Weights of a small mixture-of-experts language model, trained from scratch on English Wikipedia: 9891 steps.
Below are experts of layer 3 (counted from 0) of a mixture-of-experts language model. Rows are named router (the router's row for the expert), up (a neuron's input weights, with its number) and show model dimensions 32-63. Each number is 500 + 40 x the weight over its row's rms, rounded and kept within 0 to 999. Numbers have three digits each.
Before each expert's rows: "gets" lists some tokens that make up at least twice as much of what it gets as of all text. This comes from a sample of Wikipedia text that the model never trained on. Tokens count by the router's weight.

# expert 2
gets: "ed", " for", "d", "te", " up", "ted"
router:505480534448519568530489514429431478578508504448515516488488535545518417484506506455524502457482
up0:513464484459497478481498417466534505461469544537499576573500537538501487551487476498457495496515
up1:523454514478468516506492596498499585479524454519553557574467454480475489446504522501563501491518
up2:475501532479522479532513472501536416548504412579484499509487515453513536478509559528509547530501
up3:538438473525463467497461545461524503488478524482523521503444439512529471565472525582495491488411
up4:487491508469509528500474526489490493526466494485570481531497493492544494566563490479558506515511
up5:507468462409618544474493475531533471567474479587477554580482564479476487540473439450552468499571
up6:509442532460513443501511507511510519424533503540443567466475495501405481526477488531566461521519
up7:520446511533539500461475515466516475504530504472523477518535530474468520481497513488489509446556

# expert 12
gets: "=", "–", " =", "/", "ation", "tic"
router:435476491511559481498514524499453477529555581459511551562573536461503475501522450504482542411492
up0:516506458437507454492506425517544545487513505478485542541490587513499467406478488516472483460486
up1:514477470487485449494529525520501404505521473478491484498521540384484423515468475553398549494524
up2:474497554536565505493441530494507478546527592436562482536531477478445422496562501444510528444535
up3:557446438533481421472511453504524456512471515509513554514494508501495450494476529495569537509505
up4:429580470527550551518538518544474542501521503439447499577529522512487492496492469469478543413478
up5:514462542503464512493463508512465473514517521417459455518535519529469470543474494486589542607514
up6:489519483563503483508469485555480413521446466504495517518581519519464467486499524483526466445537
up7:489470541522483484510509513488437450449474493544425473465487538497470496519527505463494508462531

# expert 17
gets: "er", "e", "y", "on", " a", "ie"
router:496457484520426522532497498548534503490498465519545552425448500541492621499548527522484503536480
up0:477490495486414529477517501569528472446511520457467575524493508484474496461440584543480477513470
up1:519492471440527517552515454464546515554524504514482411535452473548545489517526467512483520475504
up2:510482553489475480486528557462553507513503465514525506490470478513473532563432489447500523514479
up3:466491448534512493508497519525489543547515565488605481480528453468516479446521520434519416589480
up4:419444527532446505548514446492477492538523477548541514567501473421442495551457456565580514522501
up5:548464513479496416516536488561569536541538579460488511466492542537457501485494514574495471548432
up6:463475551433525484478461485498501489470567581495532465481459480547547504530446547510535522505487
up7:463533460533472480560480547435501509560478534559457493569542515483513501529471507515506579588531

# expert 27
gets: "\n\n", "\n", "le", "ap", "ew", "eg"
router:553516445542546556489555508479585548499522484567509463429500478459508511514454530584471495413525
up0:493505466505495504507500415481479521499429538492536547564495508515524515474443512542481527489545
up1:463468508547603468521457506515493510446492490485542521468491501507482415470425442528497485490540
up2:514543440429529508465519530500480493488529455527423455539482479468483453414627563534502506507491
up3:501541493515499453536542502500511511572517468458459458514560498442485449505485504579524515396454
up4:462490459482520444462497471549522500524523560571551541523519546453601494504499489486503491499452
up5:540493559482459520512542531503502551498477463512505533469495456528524472539454547579537522513557
up6:539413505480556539510527497497484451528526532498484550481538519490430485472541506545500552519470
up7:528523498462439472496522472463491466500455522452500489425515403542508490518459440520489412455537

# expert 18
gets: "-", " |", " –", " -", "\n ", " —"
router:504508558482476448466497542526502491455590484554479580487528535442460459505519433609552554461496
up0:498432462464462537486534502510538578451477518460599479418503549498432490535541425498520450463547
up1:443518483557478532505430505549474519471497550536501459530536543535479466526509491493438502506463
up2:450533546494484491484480511467472478579431486464454536426503527441463428472507460509526496468615
up3:500437556486486510556481403493517550602509446559450569534507437568571466506515527552539519552504
up4:499561558459497545439504519428485511473515466477584530509464532537529498474550470485533497513530
up5:527430529492518442486575452495498561478555479498539553580551490440517504523456574456492609426494
up6:518448486560490440477484518450513456517592476512483521499529509494461559450478571468499569466507
up7:489592495468462444442490439495530479557567437474484502437494451529541499515486467499486450425437

# expert 0
gets: "=", "t", "h", "w", "p", "/"
router:495470464502462442491440571517527498461510444493490458408425495456554477565562522450470448436505
up0:493486511515479457462505434484528573412447483451559464530484480483586484513520484498460511480533
up1:410518513422505582441486454515506488538544533595494527467525529513431489485443497458569545520603
up2:535435457524504577441511536410528549473505433426529465545468528495470458521525534449523530488483
up3:536540542488495469551491456462533522531457495495494480478575422444540432476541491557470527428452
up4:501510405496523525522510476529464481496489578449537488478536513497528451501507548548429513499532
up5:490537470475494499530497536437556525526449469497462569512461537568504448498471574612533495486502
up6:421490491455542475529520497551484548433461459493538561517483525455482511522524471539506488482558
up7:544449521541528475533553533525505513594460509480575521398525540535513477541537609446437517501442

# expert 4
gets: " first", "%", " was", " one", " also", " two"
router:525453474482535510444472490528509541477546584436447492453414464555539490469472542511554458529465
up0:550481431502571512531486521445532540563506539557493451528498530480514448572583491490477420563527
up1:504433463539506538566530517507557449510445514472499530528424485522477478483534480559503485543511
up2:593449465483548507473485477538527473541601491494509514498482555482522467464477522526457446529500
up3:540511528427525440392504522471561500527477527464536561503464438511528490572529586486474528546551
up4:580469512522563489474474497458549578532469484423491451449510530490480499558533537519551512477498
up5:509415486456525507396531380527437538494479504452494473549513546542529543495445462526530450552527
up6:483561535429498527534483450603441461545445526501477509561456531436455426460472485503489434481481
up7:540459534496484501484507474487530576467449423403433544518534468492498472481483492519509533523540

# expert 25
gets: "e", "y", "d", "er", "t", "a"
router:474530619527488483528509487528477475504468500454488524481491532558492489378514514478524475482512
up0:454497521499454491456488401466528462455512491517449553431545512524505452466574541502564513480515
up1:487562508514564536519435563418486499513447540442533561516513475557562528585389527500582517521541
up2:463441476561568504502515466496473418485517556494512515487517563459513487534453470477505502567501
up3:409487480470511477518484585481504632510463468452559527561478517473492546571493492538498477551501
up4:501522438495443468472482476475493484468431515544423456481561517474551489451572533544461519502499
up5:512438535453496520523519569527483480485492600526511575478469521542500575532535451543511505484484
up6:564499463462539452430512470451521469469493525525439522535498504547455520551383545573475520471477
up7:618492470512551513476524546458531514500494444575518504516448498532518455502510427559519557489527